python train.py --n_experts=48 --init_std_router=0.0157 --lr_router=0.00113 --num_attention_heads=4 --vocab_size=32768 --attn_scale=0.125 --parallel_block=false --init_std_up=0.0509 --init_std_down=0.0509 --learning_rate=0.00641 --lr_head=0.00693 --max_grad_norm=2.0 --decay_fraction=1.0 --max_steps=4184 --dataset="wikipedia_en"
Below are experts of layer 8 (counted from 0) of a mixture-of-experts language model. Rows are named down (a neuron's output weights, with its number) and show model dimensions 0-223. Each number is 500 + 50 x the weight over its row's rms, rounded and kept within 0 to 999. Numbers have three digits each.
Before each expert's rows: a language model's description of what the expert responds to. This comes from a sample of Wikipedia text that the model never trained on.

# expert 21
What it handles: Biological and chemical terms. Latin genus and species endings and biology or chemistry words, such as -us, -ensis, genus, receptor, protein, acid.
down0:579474468458496490539582465387532483549467464547483458519453499433600506547592527424520464459577527497527469458430484577413529511535481508383451517494449548490542512565564560577454567453559603488472465531473588531577449535514430598461513420470518474486598338556553534522531487462593543487433448580517460537440499483572471574487513482551532547562518489541447488623506486534463539628543507502453445428520585524403533503440443534463486553498413467518463487446559542570431503507560535498383437506533519517473456424387472482486530491565485413466452469454576469479480466489450507481441509516498527454538539474451505489416471541577560528499482582459470476449498491487475519520500
down1:479514430502440514475466464488519496485630515514494499559518537429497600521537449573498461515512476402553489518386619493499505568548522478450493446477535480570461416483450502505527539422436484516452446589470582498505508475478438576492459530569427501529618542517534553520513501486419506482565553484589597490596504506610632525449446441552482530465577460447538432413600540467527472437576441470465422449532442560431511615492499525520525540553481544498449419475436543476491486498428491443492543448575496522442527464572464484578570559559512525533531507476553440616599432507448494630490496469545477513470478493464473417497492487444518491468565500494490473478459458409476500534446
down2:581450524474526545557403517519485484457536500455394509515398579493491464551528546611486481470530476477538485504495448476523527509509484514614507508530460541424460508519526555519569540473449488494482475560502487503445439524510513447476567593537450485580433458586439436427514477488450601497449437522322456552506557648449518449530541476465536502497492474574509394468494557473529503552425454491522487446353533511545479532466518545459445559420433536438498470598464573543549542506515472510471509451591561408501517524482552507519401539552556480521530468563449444479486517484469454572575548529477584436491440560626543472442510514414554483578463509451499458473587512496471433539541
down3:470486495556436410475498512536533489469616499529472515450453478463541431434496574436550525536607637476500398506400465474567452445490505476580527468513452483482533466484547483492479494484489571534468605501508535493459540591490482488510442588401531513498515505435533491514478513520450500530535484561525454471487454474507508523484517507612524432570495568531434469469491545423529502463580530423536422494503516398456457469540604526526523577414553586472510566522398472480550469495507497512609544392620489589477475554499486443506501518515469519498577577414548444562521563540514492475395483526569470501525524519432517454460430471565533572556476467448450467428562489412463563500341
down4:460533540581474471468357549546564538460461587522511421535536430543533523525471491390562443511511506563429580488497461569555479476523509545496436423621583462519539544516486540486509545541486540526505464454565498427568425471461537506503499401487518495633570495589548493543510516502598414513461501440507556492516427524498431460531536503483521499447540542372581431556510458375492455462516470477495490490548518463477524487583460541530475451463498474508586451533536431572440556495445437513566487451426516391536429553432476557540597534529485496520478507510549436457469427501446524424395482477575517605391517536429461449500459506510505438489562520552543453463542449527494534573508
down5:527519475419450591440483503467513471502497488481408534518548559345594495558486586456429433387496563546473470530579437511472484475497490517487510533516594531512479429431448428461498518563548453488487467540585505477510438497411539592576544479592494570473456502590488547534515542524503491461568552540551473551536442529572542562513473492459511465420507314475431668586464439516408484544564564575443526483546501507448551481442473447537501483533505576494509496386470514508472498468536508427541534503557467514560475470480471526483507532541519520570527448563378476528475586567531498546423532491483503422473464444412579509502475432509475569559474500524499506501564473479526546538492

# expert 40
What it handles: Institution name words. Capitalized words inside names of organizations and institutions, such as University, National, World, School, House of Representatives, Health.
down0:530533534607460587472594564418506618430524505480474547509489538577569523499451492530476495468509486554486511410535503456564453416442526509476427485427429518499540509463621419514481447566445512475535569467520416451494531546524504530547372508534517442392410515523616558535506457502483478547560468574560505517398467521494465531552571522570445559546419617556462452539471533494505591515491560478473527526451495446476509474527484512506472585455470477441557455501538430504532494445535492578436492439487482473420477484542567422524448519433475486505529546538452422407512479504497491463527593493462400461512507502498469563486450521556439516500624572515527535367476535432560524407446
down1:405479504380594575502695535479519450522507434599548552463519497559446495590434545468550521557434533459529489453406418545537499505430521433501491601446511470442464508460506525602453518485469532457561528508483579509465363518478510507553502559517559555490534489524497493473514570499470600523424555420567428514400547491559451566523453494485507440469448456442407510502564489446566455539505418468495500536524478454493572479459552503506471483413545450546425480509523493441524532579583520507511517541485489522507442446612533503508347458513460516464561477463429581537435508568521477543549503509516544515570513471456489565551486479549449537441429521510454406531448503532439492523475
down2:508543508514422429473479581585556432455542466517462465472396464443579502501412566550532457412511493490510478498519433473494420490453524562457587420563448464510501542527467504507489438575550442533473455535519452488512582542492502490467502512489471518567523466564518479477417410629519478556488601376594457556545582464419507514406528443429483429533476583448438592520546455539448483519486505459599530498443512540531518490576389537448524504456530550497539476557521484604514532508456434444543461423391537494574428499436407423482473478513483533459577435508503487504534535530480474505497511598485500561564546495549457470529559489538461523560491421413560615498553514515472440573507
down3:473516585407525422487501508422585540537495450396545544574567516582504523496516511480440475483570480527445487511509413517503528428442426509405495553445462499530526558534582358501412545463488469505521557470623526554496462550569589510478494503438456604518482479488469542521486417442581453439457436459523484440620560467545442501534466552437533465556522585464468522447460532543464465594520580441508497497456527428479518535538468505553469492485430498510550468498598531359497433482447335596496523543527470470548537459529489539457493539521513519490518475478488557577515482552516459504512498492589611496451489470452473502450514499552455512379473538490533585535527474481599460534445
down4:547492583424521474417554504520462494561491478491442419597564549497514532476477519518513480426499547499446533542605493465561401416558493520555516478506491425541447457533428476479580618459469537496566426507524511500542454516507586487464509468511442391493516551552537441512453532528486543420495571586491496459503457504508485404535485569456497385526483476472613363480488453531590490395415458493479591442503524470447528505470485441454495499467469528537453410506555472567559513382486341488514482468525535444466532471583427531429425533596518535442492585567502514514478530556503511417524457444519455509426583518555513489457550462514464467556573436494564520548484444521482511562551
down5:451504457475420483493478502525521524373484512522512454563457434463472549492549483633540451562396441502511457442495545598474539495546533492514579559557504522558509449484450459553512507490551525567437483517458551414522489475482456580492508586528416572544454452511540452512479497562445450478478473473512480477431467489537538433427534543505421559486546553486502581579548488542597432473535518531587420326563550525531522499438546510590500476489528510438437473497474501496543507630473412587394566526559655521488525469421478409436559514515508447590577454471497446445468456523423450484466485528476514534482482473529503512416504529530538544483494478588493440550482548496498467444393

# expert 9
What it handles: Sentence-final and list punctuation. Full stops ending sentences and list-starting hyphens in infobox-style lines, plus == headings, bullets and semicolons.
down0:464501502460371541513542617519632611518486486538537401568488462475476480478539612557525535497530481548408470546488517474439511550553465497410555557500421508458576431644401451553509411568522513428440463503483558529561565517495405427564543427440499550435478469616524464486495436517499462496615425472557537532416476539554487527565527478505539428430596482547521457528493475573561521485498463486536498469442524433514564522452468517488569518530516383489501522458488460490524444530515566515512504421550484523447462465504478477532395503505450472472538515520512438473479539513579504490498482475572604483516502482417473508435537559529533450505535538542424434453432575424425516516536
down1:469548609522531470532577495539586509458542457490511480546547574495408527554508489552612514518443465487456508478487537529456450597500444477511475541449433543553502436448469512625498405592537551477554523533545553525573512488421495486549447480574431498460613467433445461456541582430576561475466466483466420469497532493445547539522539471504559445427463527482442455442518480484471509536442485569526508574560412543466440499502435478555469383539462462484475497555499424414624527507550478367491567431550508561520470588584486499473449480464474448424540486592509463567528525453483523544515565575538413488512483510493460555458502471460582475471541417545554507480542434447419430425469
down2:582571609563500455425417498519531491424517528443573547478503477556524477417493488565504521534493472491546505467441515542519507568490502479422589600394445473561515510517415526562497576515529519533389445468567465478475508414470592463537531490541435493453546593471592479557496537440517344516483534442561553502463565457483547447530516525507484519487468520546613502461497486543506501529467508567441484440414505501521542596516455447416475437432469445476412488583498469485557527528425568558429528513502519457518554539488517431425571504418550506551431527481521515469507427474505532502560485415511509560437523450454468543481486529471527453441502563652530485403416513551477504415600
down3:567560482560515457465530436398447506382531478575483578569524467477482545512492407495446481507450535509516572471457513485475510565418498485488510544519502477489420453478380413546531526494452454542564485446549523459548502528528477456465471492480533467581546457564463487471469478566476580371580445566532457379507550477499468445466425490516524610514541498477513444505454568532493546431533434534561471480592437549562566469595526563509559526526448400528560456531475553571535378467509534446529492508560531453544493565572596498445447385602488490503444519466447522477463446615421487446494518487499512572556501440552503537514513550503488497385418460499517474467514478514532481595407
down4:485501396509462479487517540445530436603463581531495444365499388539527470609395515358529542556478489428446489535468423500562539520522589580577542491497519502502435498434442539520445520536573532477584513540512572582515429599488402546418493392431528534498499465433425611555454450450540505451574516495543540490464461557492475503520448430545489553487451515525573547445512517471532431502579509536509448445392483581519538571458520482465535508514465544493492469462487503493582590547495496531471507533479519487491439529450526448524442571519439478488553478501581493491554482498512493505358509511457527544524580470544374443467389486515531500504434478435539512558492516485543517545550
down5:533489549500526558571506504477496493570518535511438452477598466442517531460555462585502574564634619512448479510546490501599500536554555625530424412474494573547526549530546415442503458474430437583569450521531448430431519464522442535486452494503478479516512479544444501605572529436499512442474483458506577520496452456525509522447529576536385546524439589521464514447540578446467520481483463418449471486521527496553507464443463500465510515518534575496421474504416541489538492459406399462438460531516465437463534491477518490508611418500553466441488506536509578514444499640612574445456543442456488489480562479484592499479639551460444438511507505475541491469458480436533422471509

# expert 0
What it handles: Table and infobox delimiters. Closing pipes at ends of table rows, plus infobox field words like born, History, Start date, and slashes in stat lists.
down2:567530478524516551512425552465456499625543494478453512448524530560560371551542480569447470465536538500532535536511567530575447512513479523499439429614435483533476493455539481598510493478463523457496536444591506449471534551434406514504506453460516555481536566512527475472505499485526454393555542483443569483628487459480559454532568457535530602580498493498404517437533421446513494507395571557276519516508559532399470522449514541506495473456436544515571496431462499437548467465472507618520507463522555572516487469506577553489539583478510558499484458487457444499472533493561602535494422471513485536440473459446467514432497504502536554590505444467553427557433543472444491484436
down3:513546459508573546543453423443535493550532508548483428388485480470510482562458481519530445539513485547471499514470441499588355557428465538496451516476459486506517497535533507499508570608540411472507442408566421565515552503473574486505538489489441389492515491452414433531488517439509576502501575528480388463381475487540536557520472497489433516522428554501565513375521492494435552473516472489475480574496382612444501514553586539483525493540482468500577529498498509447531511528477530516501532625445500554418577557459609550475462626517503510542531533455562481415546469490471558549524542490566446624446554593452481542450429478519488463416510460506447584495548544457565505528485
down4:531447432483560504574498476507553476354486480465457480588540479507536522555575555449476575485487517547455507396499494461543537537484524532486540503513492507574452435527547496507462475457450437560569543545501432487432466464455446523593507427573480405440434510546556414464563484485582510526537543504472513536519470544438606540430436499517456407389551515513515468400543623547470510562525529438534495564485380521489588551476552547571558564587520446430544468459493574436602429449516522488536476466486526493522437484505538433456482491557412532453481506481535508487516532482474497521554501545549500549379580567517457525464532628554501506524444509552410466540488574441561399475462
down5:515580471503432558526461509549547507500561389488484441402530532517615477498520506400479419487546470555436561440517587473529449431496557453498522497523444461515541439486498534514424486516494587449541530591432446434473555467600439509584493511471501483527422504567517515454537486604488459511493482534443469461530432533550483472458496566475540504472432554532505418506545457500438397598516452531449529463534559424562409508536416573461465526563500502501507398463420513469518485503520541493478642525467497512561476448491551565519569386472477594562479468512448455545489562520499478493521463563489517455489408561490532500474469529674405511436561535558473552510457520500381522572509
down6:516487493529480516418440538509491473495441539541469482484461468414467549538508548536437511523432437509488515397467501504586452578408452590481558540522468498574496543496434490526472422537418594550541627412520547571453525530542441476438493554581546492548505495498435482436590435569554525506610411494521466422522463551539571434569459475538574420573479523485502522470511501579576483453467436441515508461471473550475494536460492484509510592492454503508639516501452426539469460404461588499554482432541488476417482584475507507587484509634489504541494563557552425437421513440505477484508512646532553490516504454519485505508535476562505508502475499394553502441429486448465511612505
down7:478585502548523532465385438462492472479464530498563561443417562534488485529495546504534538532412471497499463473474458479492460434420505496515483503421507513480452502567553594531572448518462496458517428511502499436546409468520441491536521535492495452459580479593464484421485475534523525547642436343517536538499577431542439532552625531440471505488517431514591496513404512515451513662480496407481488533546490527524472579573423507535555534495519581488397519435469510484434450505470475528531511477434549517494554496563538526474539547519549508417442568475486542530507444639500566565472534375565451403467472510471505510533466486436561500588474518574503579416523446525473508467488

# expert 16
What it handles: Auxiliaries, pronouns, connectives. Function words in running prose: was, is, been, would, he, she, who, that, when, if, not, mostly starting clauses.
down0:563477503517487522508505599497535510546515554528418479522472498487575493473528527579590512475467577534518509457473524526497615475487582548467539487525468499533442400444489530505436448513490470455494448509461528498414463531472474510545504627526513436503481430533398460505456423600472445434490577587402502508540508547505472489535469520543543463570373425429520437586549543538494503479500526487477489568483477584387603472502515541475445384581450517480498500625457518505498426451486472566648447466468481476462551425436535504546500610490476442433469530454456505568537451540442461605520470435466507490535401526489465515528492626431460497496537582475470541480570446505557537566474
down1:429416499439490469431544535574454516510514520497543578449486486547531453516528478447409425573544506443599394506548537511514581413554548518409447510559519445469534512504579521496501494433503595544596557393479482484491525524461617500534526431513474588532500595562459529472568462505576458546501534457522401491589430577533507457513520485494557523498428458434474503510559607463512394527354422454467520564565524504522485458514443522536529416417502554513498408525504583543521544490518498486540389488530578543477436515578516551531415525519517511482496539392511530523446505511458532613477473517466500463439501495406530481501505412516562522469437475518501462421527458540425505561472
down2:433577613551402483585578524463552528550498513514492492582508585550452428519494485462426484454357559521475465411531493504494466470553525475466477489420430430558548483512490471431499555444517538537494417555452604534535524417533443484451471468522438498587441612435466575442473412501518546386418498460558520482512579516447426437412533516449486446490482586567510546601449471474485539489430509533561507540522486504517449468513455443587532614521507583499509525514458501448497513560576591613494534506468542516488518532491509540550516463543495515554495616520580516369521539459485462429478543545557449529456398473519455529569493485465494480451481480490531496452579485553482508531533
down3:523531536535458603554528528456584583548480400571435562514511486495485535475433481572542452492489432532490434508522567486470486436518585391533498573458491440488486446460455478505535580489566514409486612475501507433559502523580570557508407560485429420448571502555422522526443512523540577484513518438508424554556490508469551463538523509588389501480566516402497285442402490488499484473568486487464564603483456495524500443438488441534512428475554454433477446526562469531485516487495504505587563516525474483541512517483488435472473558484501532532604496555459497521428546529497503556552455529477524462556516478481434455484441524515420437485470497580592558563579475448449513508422
down4:486407474464513482506499522508603509563450380516558506585438463563620489521521486509488484527547464462468419441532550523477497560469491532459487508463459460366586433448516614463599440554492511539425536548449504483482433516486396502603431565494477480557533516538483401492457439499442472538517508440525553448478485540450484502503507444511483484511535555495549442476563458505538505465499442470494479554463519570558489475510523545420436565485514399434536439435500439503496524518560547527509465451520522588514570583504460469499499396527510494428584594431521469511487492395565409490495531579595433391559558426587554627457546486427580521457495552500537517496499426501461547472544
down5:515546452420498495555530405512469450520500441483529480502551529515463440562545575509466495466417497457519451481425548464461459534506518510644426483544528493475499566538549437565563468513539427470413529463455511543484432639541459525544464493544492527513483538517426477439547503530487414530623516518459557589472512469518486497477547484521521543478403414606477650487505453523477491535431492556583593480523501495520474526486485520487477514472503489489449593426476498541478599545500509430489510499527574438549531467524373515427445454476476480589444510515515446565492525506398405509479564579467488470514604423419508578481527554460507488543500579514494369505557376500424574547527

# expert 4
What it handles: Line breaks in lists. Line-break tokens ending table rows or infobox and list entries, just before the next "- " item or "| " row.
down0:491587512501479482489528519522561428426409566501492464453522547459537518531477538487446543503507515534543518459506517451545576500546489460503569514459481496514555532441425519420505492554490541528510400476485507586403538540480510505403485368549501499510519493482549599519524441448520505522561502469523406505500445510449500480340525533425394549486360545489457564541569440446451469519489460487489515550353468533573507466590485511483531463423513515525419507520521446542491514423410471584518568600496431588535492461484564467456526502481454567445538607549586454561415561548474416520462483541553515463460557577469489597496551513457482496524541451382543496510581466540489402520514
down1:528569527481417538491541486427532515496623473464518487542438441480553473493574496455605452475523515486489592469472521520512559505477622477515469514533457579477545454529425465484432511542466497558437523520431528494459481546529508434545491456487435514464472412444397512502457475512605554434503461524470570523553527413440467407550463455506552455467500457567591550547492485427471450522491507523497480477483428494512502509436430517474389434533580523570525482430504622487447469443493462505541659430439569457523459538419513517501596460440519455560394498452503486512450480518434516530463472544603477533457574468484491626414447541518564527429560420519562489570597450546541472520492
down2:414500457625512480551449444539483430504533492565527544584475568502421484434462614525460498503581498492591448495580484479503579400444472376454496499513518508503433590501464446494436458392478645519513506511457448491485496516512468566428497477503512486474486574534443451542504456529414503486488542526503503512438459416478493471546507392525497531451463555471538534559569531460548607512564411529530422533499445516519506498568405467568419480440401499472485444505443561523512504567570525547560493480387525446472559499528490494509447441523496515555484531501497516543468515516481554502551508472514509422407509465499449539500447547687500473377490550476490578500536414576470446561516
down3:531362469490437517430526623443563533520470540461502604588514491524458450364489537487539548472410495552487467406552434487484498468473438479496534440455487568521464551459394472560561463513498427486438557505551467487505526547467484556513582484579553487536484419486505477498522630514456456442488410493568552510513419522435548415480475496531526443522497503521463482569494570624509538421448486518481456480485528487490563468404525506523462411524513544584517487471478586483491421499536526502487477447525480577477584462429468597553477542418465497450469509470515448458516499566434479564445433618491462631431474493502470469464449555440623482524553500508566552461522550578509556489492
down4:473523542540478471492449420419543502515473589538532596503512521570517470536431531495509480565527428544499477449585454479513468512496550518520485486478542474436515471475574463429466487522491503556498437440542479394478487556531497306481444571563554357457479548535473446511502522509585463558575520541551475426512531540484487461480499540506542505486603484520466718517555522529466391479573466480534476390470553445575527460376534515486463500511470533515488444540455451484520492488506523548498455478539433493517484531446574468438461411485540422576410522508465564564439527466452448512596528595457501499478520491472523486473525577472488532544533524504471532591562392456423549435467
down5:478478466477557470543535501487482463597556467476553463535516470501487427479579510547471526543485480554559492517451451578415579543425492482539462442520586579610507425508545475605491554409404457420516441521473467615539467505545453608512533520395520484582529510553516516534432615564444503483509528461576589475521454511452496531437508456587472543474502501522485422463532549552539506599505378463505444453495448456515522490512453537602448521502522381578438513443524476485555508488461478542534516469378571403410445526483466565541502535499486664500496502502491434522523502492550478482529360484455530519498545504501464412452497498484524563551500557550529561484508535463497410484501

# expert 46
What it handles: Prepositions of place. Prepositions of, in, at, from, during and near, especially inside institution or place names (Mayor of Los Angeles, Institute of Technology).
down0:401477492490600404523511481548515474522519533505498500500555520634420448509594519487429594469540483474432507543468530531595453425374529523470375521445556617561587544500485502452515562471520495558570483454346485584481453546474467536537483592536556467435471568521439529493523453469513562584510476454456479389493460442509501517442586508535451638518465427528495515560477510519458558492471555535502553538488616495485452496584506435469534557488491437481494452551590462573520407455517528552461403473500497480490510527513533577439515449428527563516410486536510482539519477520514534447439528506561467523472456451502558494517482523415501471455475520442488481495456630492534585498490
down1:529513505440413473447516438489510573409443554615536455409491577533545520555459581430579491483473491492474538507533566531519531545467474572474490512486516506390442435539570496444498395498486529436520432559512516510523534437458475494498490456482578461512477481483473490407488462510533513452519584468468531511431467418490578557488515520408527582467455452469410522570426539478532603525505474565459577475526445462443478467552488370500528495482622571483497411547515478530502504546498520552653547520485578492535495509586518547550475463586477457471478474492523513531424468401590406560452472556505462536511524509454494503471543547444484527514440594408494495457594608530463391496577
down2:532485413425463432533580480545547527498525507523506457506575527598516461503411510478521550454617488521443482488552484461582455559473512517508489465512453475462506396448442489522482519408540523497506552525424558479546522493558518438547519502526505493575440488493529472519520463646581517508552574550421515411507465449566457493480488467501544432473406565478475376455544570452481448457472458522485501513440551502531473503448470477524521513590516476487562567522540547455526344359479461448490627506494437503446445505517525523534502510622436598454502471450486544539534464604464542416571560495480457458524448440511562566512541520520545456579473511442550585499494532386441490398539
down3:341537507540437530508541536534446573481536560468450544504456470482553499579514497475517528530493547568455438528524478525444411471402532450478532504531495501548518511457600550509476474589533546497465499510644563525635490471477590430488499460420522430428494532443507490497520428465606513462524557522447523524435559404604530488512471470470433464486526555454611492514485441589532507543441474511519427429453397449491488394522488520521535487502447610476474471500519536506467526538532484532571517605470530539385538525461577511469439485516519555497485459426517415498468528452432560526515482495572534561493589430420527460449478450545467481505440521594589581450398452504473492534538
down4:488484473523425469510489485570458460465508520594471477540430505414512479563484498478497521435437433487473518471492507499480433548461538406465561507434475454553562486475519440565514522604403498506522628442424533442443569551506510506472452480450468545542429550480431519499508450667485471407517517536620473543393406447497490450637523487471498467468564513586488420497532514584576516488617457417590535523504535493483499554470456557532453509458490516486448573492464509607452504451466526467488509564520566505483568518428483427543538540568553421486502491451524518515514438477516578539537455465479522448567455547512512436452490544616583505437562484492498613545514478419530530588527
down5:385521468601538531506515547585469460468549498544649572556476518465524508505495457514443572484578536456451542496513556483426490383465561589486525405582511488509452450453517525495523486541393472515559543428459441500423459590425499469534449413490511544468529465496535505573474552503571432488485565447445607465444487573449418474514473553600518419490507494541383518475490440436528552547505536524507551459464540458546503532464406469623559543473453451469529549499400483499507434517512547497513557515517492456487372533489604509451548483529488481549555565507461487533515482512598525564539523474491497478446495588522449403500458472542471423560477475517496535436400571554527444462442

# expert 39
What it handles: Film and media words. Words about films, television, and publishing such as film, episode, television, series, released, directed, often in filmographies.
down0:500466473441553506529500536584585474461510503474540550542418489572594574423527402475466531532575479502469460487587498439509459654527410477526502530575518493486448525602594479448447463486385494488485449451508470470463455551442472536523501411538540526567515430566604583439418513564411450508473512438502455443522488503507501473423477427559436468405497450466549578479610511485549504412525447532517499473449447518462533515536390514528499537444447478496595461514536550565424537469346460440429454479462556490499478515510483561483463522513481468495490535485578576566550497502555426564502440427543575568454474525529504516476463470444474535386472463495468579486494458527549561512498
down1:474498537507553495520460500412477502497460505483519520569442511501597423539590458435532525526510528528534517387483505489429563410469450424568476460573457583500581500404377579477535494449439374455573486389592580444481505510570402551492451495528409491460478430470553518488458505471556434555476450561581527509473458529489450406514440395474549480520540587484517551560447514484551520467523481480440509460551615459579506531415533493535408481499570472475469526519526544523520449458431483535468555475484494511472484557477549439498488528502468470500522477591389518550527494573522500543549509447474494499520385515469590546541426575464522553485513383554520465411414516514505528569530
down2:520479485510498534466455433569550458440550451513477446545519453590461587459534552558483512510481591534548447572440447483618537544529469567493485547497481535458463423418516558462577547451473498515548494503556587499551479511553479518531445560437423442535453463442561613580495653531458427437502566524482537417498444564534533458418517468404475528525493382469464458608471512551480468484463534505497517498487549505458516484572498540516391594451441592419509486468521463450488488465414463565511393536544501485523528519488434483486524544589447449497557423548585473500466576527488480585448544501478558578515476401438530542537500512483493591463454469441389523523509481508412459457529
down3:456458445503505502498600574462588513470504470445546577435473522427569521554477457542515489540502441429543436481636634411372514378587428509496511466457437523515397504520533518504418569589507474558499511395632543495542528516550516555519476520485492594523544405578477464483532451502557529469594498463532457531448509545434563489522536581473445415481518465553489525535551463594469544566432444487420474528507475461557492434449514512547540471574466538478431477588542452545466468490503596485392550484490441518515527475426518508569501426420440528498458535536428491506511522486526425493483528593542519504551479505476532453449485489538517492423456537506412534562532462419483490506468
down4:568520531500503471521399491559471480496521589409551500466516565505491460481470481536453468518430466473485414469466444429476567609522499451481481488518455505458540523528358478547463421505430534480402500437539492495455517569516495485481589483565441569552504387504406505471463520529613441524565550414480608437513469452594541445475501532441501462516544563471589536480521526495487538492501497501478532432501489411535496533432610545511589518429453424505565585491491462548523532535466605533557517523447498447545428480530437450510420427534416493585564429549509407457491498555457517535600509500522530569501440522631533476564484480564534497525555501523577531475524573557607459516463
down5:527541449520501439493498356502405433500498474492517526480428569399388544394406524530474495551433563494528537470547513458415494473446545488442525468505518482569522433607449468516492520526515451557423481486542545389542586460437526528421497414517531485443511494531508564457572506441519417537537416488524539496493533363528413510510484543508575479494476474511505409469498541444408535495477509548545527493515474492517525454591451513525443472512485503492497552546641559499516428568477504583578503516582491617439537468426526577407497492533458565527562466484453535481549511465512423560485534451438473467462455548550513551600540454439576446467493530542533398538562587483499503525553